Experts of a small language model.
Size: 10 layers, width 384, 79.5M parameters.
Training: 487M tokens, 7433 steps.
Below are experts of layer 7 (counted from 0) of a mixture-of-experts language model. Rows are named router (the router's row for the expert), gate (a neuron's input weights, with its number), up (a neuron's input weights, with its number), down (a neuron's output weights, with its number) and show model dimensions 192-255. Each number is 500 + 25 x the weight over its row's rms, rounded and kept within 0 to 999. Numbers have three digits each.
After each expert's rows: "raises" lists some tokens whose logits its average output raises strongly, later layers aside; "gets" lists some tokens that make up at least twice as much of what it gets as of all text. This comes from a sample of Wikipedia text that the model never trained on. Tokens count by the router's weight.

# expert 2
router:463513483485484510486525522499540506506516535471528493507493508508527470519517516522479540509470500526496520480512495488472508501489509503495479489501479496537590469572516506518500487472470512
gate5:522520516459545498498521515495548515517467531525535489508484530502510488533508487497516515471524499485482485495488538519490541501562501556476533492508461526533456451501502526520537509510522512
up5:469456522512506521485495480497507499522484515481537482521503496454483535481547551491500503524493499513498482506508483491516473546488502519543487498479465488566449490514478526507488473508495511
down5:474551474486501538508509520519523504528508517498497504510473519491528468503513506465483481534497543520453499483488494494492505481460471550470473526543520526503532511503508525538505488512476516
gate6:534497479514468522491484527481543502502514488529517521510490501516499519514493495501484509517497496503474565479496474522513523496495504488508526458521510527506519488530448508470508554524476526
up6:521483516483539509519504530501511519498513501533564538543512492504473545478516467462502483496475444519466492544480476479557530532504484527508515518488559492514496512504479511486501528466499501
down6:503497521471523460457508469491481502506450500519469489500523522508482526502520461502540505523496523505502494484513502527510486491506468498521541511502500496461479504498500517497507480530504476
gate7:501494480478516513522521551477508512479470488508491468505462481496503470547521527526479562527530498472486500499478495500465466513534518571522497448529488528505568501489487545521504508505522496
up7:511461504537494472521513457510521499530520487526467520511508486536504527452479507438547474457468505457505537504455495515497507577505503488525495506459512483504455519497516474465541469460470511
down7:475531489509491523490492483534509511519494486473494505514519469546490469484531506564472480526519485494491500514552493489446562532511527473494458470541478528534485521538507481502463488505507546
gate8:497534487499487477504502478495529535482500477467507523477489461511518511496488513539473552504482470459526511440507511473466453500482511518498520514495510487514502546506512537525510516472501500
up8:516527522472493490535464507487489513481468480485513521492471472468503530474495508523475519486468459476530534506490509469468485542522508565523500493500476503526467522507500497523478525470534514
down8:499464450499524521551516477474500490535495488497518519558537468489463507490486463467515514516512493503539515498487488549508513475504460488516543495519514514462510459482518462550467469544523512
raises: "8", "9", "0", ".", "7", "6"
gets: "1", "3", "4", "5", "6", "2"

# expert 12
router:502526475503495530493509547483516528510475553446477506484505486457512500476439497515512565477483505505483497477512491443489514493496500501510493478464483492466461490521484533526527487503506522
gate6:528515464482475454507504541491479522514522510509555570489485453490493507495507434464487491502498501474507509426522505524512476524499529487516515475488531462508499459482484536506498524485473505
up6:487508505501485492513514552490498496553504471510488531476483472507460505502491502508484492531465465487476515451519532501507489498493516513525476544503490460509466527470474501510516525468469545
down6:547512491512507461498499510489528486509516460507494476488526496484494492468524554514526478472484521496460457479525540505489494491503501525516517505522479527493539532508518497458499509452485531
gate7:468473488466535486465465501482465451474512474484503535481515487479470479527466485549497515492500555510491487495459465499446478462490503461484540471504527498496480491525487522470497507524521515
up7:529516470510529462532481534534533470453537506520490540519553501495469542512507515482559499483493462506494483484519517512525538510513549487495487477505516481492496471547512529478530509517509491
down7:541529535519509526511515456438469477455517505542507511478480495519487524456487526491462480497514503495493484498475479494487520499493506477470487502500472508470520475524487493485485457500482542
gate8:506448492516506500474543523488500497511490482473539505486486508524545514533554530508481538547462475537453506483504499503525461491459536506514489501456513472498529531468472507427524503496494490
up8:483476541507492493515521494501523521526510477556532481505445476501461527512526470479521477518428500516517508516497512550500513510510518489469535482534483514527500528474522475513476520480506492
down8:520484530512508544449463508542506475493503537472482493456508532536495483484535468489503469526516439521480489492542492458526498515493467455480475492487520498498452505487459502490513519487506477
gate9:518507501477491488505446486547516531523536493518510490483445492524498527534521500503508500530466529481501514522504496532509513501512504520501464499493519468468488483532510517491456494467525548
up9:523509487467460505565489490516499528517477435505496516488481526534520494515512486526465510489468483471494488540516516472475483504540461525497472517478476519478464540505530506504489526537512531
down9:529532517479522527564493474442505487511458485519512487495525497523509552507484564492509456521511506490524495488521500474497514499519511516480508450509465522501501473496500511488508510537493522
raises: "1", "d", "2", "m"
gets: "-", " (", "–", "9", "'", "/"

# expert 15
router:529511446496513527477496548468528486475479541523509522479520504489548488511462495482505505515491487500538472454493499486514485486505520505502493498507488489478603503516538532492526460504474477
gate1:488504487484491506514442511508516483530526540525506517500527526493533467505521497516515487460539486470452531479489471476454497511516472504504463495519493498510500467496490487461494475509498480
up1:459522522501527500548440484516498492507496510512532479522505554500496498463502489525509461511497523512478538505523474473461502544502476531486477548471483513494489494521499513476464482505499519
down1:503483475507525525522534494490458474545475500480552541544494514515511509533480485471523478489508492473551475476528523523494561465509481504488480502491488500546465453510556492509493517475489509
gate2:495513476473506538516492516503481516490503531487515473518472475514528507523491483538482539484479506481500491516472512541542528478506505474491519483518503481493553517510516511547502500496515483
up2:536511520485473480499506478455483515500525526478527564521504514509518458509515506453456528492510507492478476463499482473437520526475497503529535499462523505525473455457504508495481488505513489
down2:523490533488479480522563451478443504544483542503485522535462482500470519469495519516478513571492475477475519500517478439503476548459507513507495482470481491472501498480503522498479529503474515
gate3:493509502514533498463477509528500519497494475504466501502506464526514483531483541511484532500522510494519490503529504491476497534501466483485497527443540522530518500462553447445548516501527463
up3:486523514466491519496501491508459498477543500460496529478513469524496501496511496511539554504513504480480502470483541494473491549535516528481503528522489523503480463513511472511483520502567510
down3:508513495462450501516498474510522478486509569502508489513458475490487496498526488519519490472506470504471521487482499466513481461480520492504526470515486505456509563514434484513488513557458482
gate4:513503498446510459539451501516502467509472503499490466498491508484504489478516488494496505477508526519495495469431505517465503561446510472507513525546504499553461482544479461520487505535497482
up4:509481538503459501512486451531484472519489503529471467499486462510470501464480496483545495516482521467495515511479520503493503528422527476513540475478465529497495471460475493524515505513509527
down4:497540502520492453479482481486489500479479469500497516535466516506559528461479463478508517550515496535501497487500478508474517527517524525533492524514476469448505497510498489521494487511535502
raises: " and", " ", " in", " (", " the", " to"
gets: ",", ")", "),", " He", " —", " York"

# expert 3
router:503493455509493470502500492466525523485492532443534504458513486494510509522523488505494552520473538513470493492486508491527533509501503499502496471491516522518513479483514541523530460482474491
gate0:514532506456541517527557564488490510500516468513498524494511471473486508489474472489505508500552494497517504517471492501493525537514509498533473469424476510488531482505502516503556482487486522
up0:505464506545521491520533525472480527494499455522478470519529493496483508483529472472485482449499495478463544524498540507483498492494514491528563497504512466512498506503521474488435484507468508
down0:482483472480497464538481507505475474560502547478514491504525501529492540501465493515545551491489485521470490478537525551509495481458501468492550507505506475504502477533483491514475481525464488
gate1:523483466508482454512473464471483498510476458465504489503532484563479496533505495525504521522541449481489518466569517470413495492499525472518482541492500481507517505488506484490508499520479459
up1:474526512478499505506502496525524513527504499477470526496500520526520475490514469515491512510487485524557503482499488488547518508500519510483473511515520493501512535516527502595496471508523534
down1:491544511545521501497422487499516516499495485513490485521495473461467486526495518495500476478469458482535511526475469514467480488470522493530519471490497507490462498538505520512519477512518518
gate2:494501494459484507498551504494532525516507446502545540494442458469528535504497483461520477436491472532480492483543504494559516506474527508488472489458506502499503512549470471545555493540440545
up2:519537492487512520479509528532509495459487486485489528517526558524493489500474507509509507505529487468543459498497506528514555482553510508496489498529456506513513497539506488502546500503501478
down2:529509460500472482503474504521481454500502521550473504538480512536483454539494533496480513537477521505547476512484495535473532506525472500490497535517469509492491540467531560501472485498507509
gate3:519533524488489495461446486509510510504470476498502519469496545524438534455509469516500506492470502498528472521496477486488538473435518495524507507520498520488504489545503523505529518518480529
up3:500543545498464465461476523451501489511507487476524494507497492546504481516493476485530453460527504495498482491488487546505518476506520526497439499532494511507524540505505466507502560498522473
down3:533461482456513487480484545519541507510529512503489502464488477493442464509516497500489550505499451516494538503488454523477501485522475504479558547450489532485524456514517507519490467514504516
raises: " a", " the", " "
gets: " and", "|", " was", ",", " is", " as"

# expert 4
router:520493478517498509527505514547514505502526533499520514518503459486513500515471494505521531491486491548471499488494483509494528507489510498523505474508522485542586498484523513556514447461487504
gate5:500499482485489493531501510501507498499480492512488501479516491493476485502490489469492543498513493516468505501499519517486498524550543544486485521481490521518535471478479547493499499529497509
up5:485494516429547514492499547538522495523488495498522506504478445480529470501507493496487508466510494465513495503507527542478489512506474439506512523503523512481519511489504473506518500510530476
down5:503496471492513522527498505459496513482497514479514511523528520490491481505493512459522480511506480494487507495501459493512494471501492509488507495468466498546473467503497518515496508485492552
gate6:509537508515464539453541493508512488518460525526497486544502512500495433524452457540535517501487527507513503509440536505484501485497534543517538522465487495516539493509470466490514495527554473
up6:499520498530508513514533487486498515470463525501496475478525525517548506486516502457468519506530503514465480516498447498520473506472474510510548534464502517467522540501512519491522473502453566
down6:499515468499526471509516510462494479523512531521471515515463501471539461512495486533520486514475511479548495487497494458504491533524521464494529517504485475511505495502472543523485508502489489
gate7:524518535560495525517490493491531491485502538479549489477503487515498489533499509471527518456515515538447513480493534499566516466468452525487501534485502462498549522512473485500483467489475470
up7:483500453455488545498516504479484481550484459527486540498500463452501551490515504521480492493498457444496508518486478494472512490496502485460504497502503502478451446480516541541532503514507507
down7:500501477495525540483489525490485462471514555509500478524523494504467483452485479474517490471486466472496566537475528511486451480464477485477512499529474468521499476457474497471531471471503510
gate8:513536499494506481522488521488488518499493535470515461505476530463511530534496494456489539456538535516522494499483479504490469503462492511533492469490510509534490523485471512529505499476471512
up8:483475535536481496504505545526462478531474542503471522500424452500460446533499505479505506495450501475484497489499512493502536508478509488487494515492480512475530480465512529468537472514490512
down8:498478500532489501491459527438484460527510535497471481492485447494477505491504518518508503470545560521491499509516503504550517517470503484483494534517535576491507501503506549515460472478503521
raises: " the", " a", " ", " an"
gets: " in", " to", " on", " at", " of", " from"

# expert 8
router:524513475493504510488473515497510529461503520472500511512504509471527493527560477514506515497495514470467474483492537512500566453499463504540493482507484473473525440487534458501502472470486484
gate5:483439464513447483501478514574508495461468523512495512479507500504510505511514550493462533495520508493490499458522552492516531522502513514486485525500501508501496518505510491504517527502462523
up5:491514490490498494469501550499462550558516511470492485535489509458522511495522469475494481515490474496502450465478510502481475455467493512489501466530505488517497479479440485498519446483465474
down5:492517551497507523476538484487469502495499514497467508460486486510542519531517545479489527463536472503482508511517493513562487512532513494504546469516520525538521498467495415443488500498488508
gate6:503532464489511498508489518517466481532531502497527513504520472470488532535507444502470513484543474507519554480506500507519516473463538494544461494568553520488525494510487504541469467471493527
up6:513486460481526495525467526489440512533473505522495513520525515495534518490490477497503481508537491514524467505474558519502490470505521549509507495481496477484471539510503498543485512519456448
down6:491499538540483484495464531546504498530473520535498484510513509505480487496498513518506493428520476501545498508517477482556521536463507490540478529512505502506516502561495501485537474523513489
gate7:489492495501497486484509463524486495515474491519506481523511476525497447473476488473458525464514507527472499535549496483518508564531504492500477494479476458544499518530450497528515482543521529
up7:482477472493514484507531552553507466513485489536488503460552483484485509504544538496511476503517534501492491516506503503484505515467498458502517513531512518502497470514571508513496492505459543
down7:529470519500486497488510521455482486527478450519486541509458485511502507481474505484500504549492453501470509453501498487523514475490489493471545500528495536505478522469442504501479470438506443
gate8:521465502515491532503519506486491515517498505475550513492551500529504492544483491497473498526478504496479477466496464488484526526483491481522519424489494462540496506529533486507520529495507501
up8:479473510501526439508478524520528528482468478509492478503480467494506507437511492498516519487531486517498494503475551495478439532508496541471494530449488498503500503523453504525535476496498477
down8:483529538453510543511550509533546503530505427536503524484459499459508513548508490547530494478525484507470541527510478520517502495525523500533481490491471477520490519479477539540524486489506529
raises: "1", "2", "3", "4", "5", "7"
gets: " ", ":", " (", " $", " July", " September"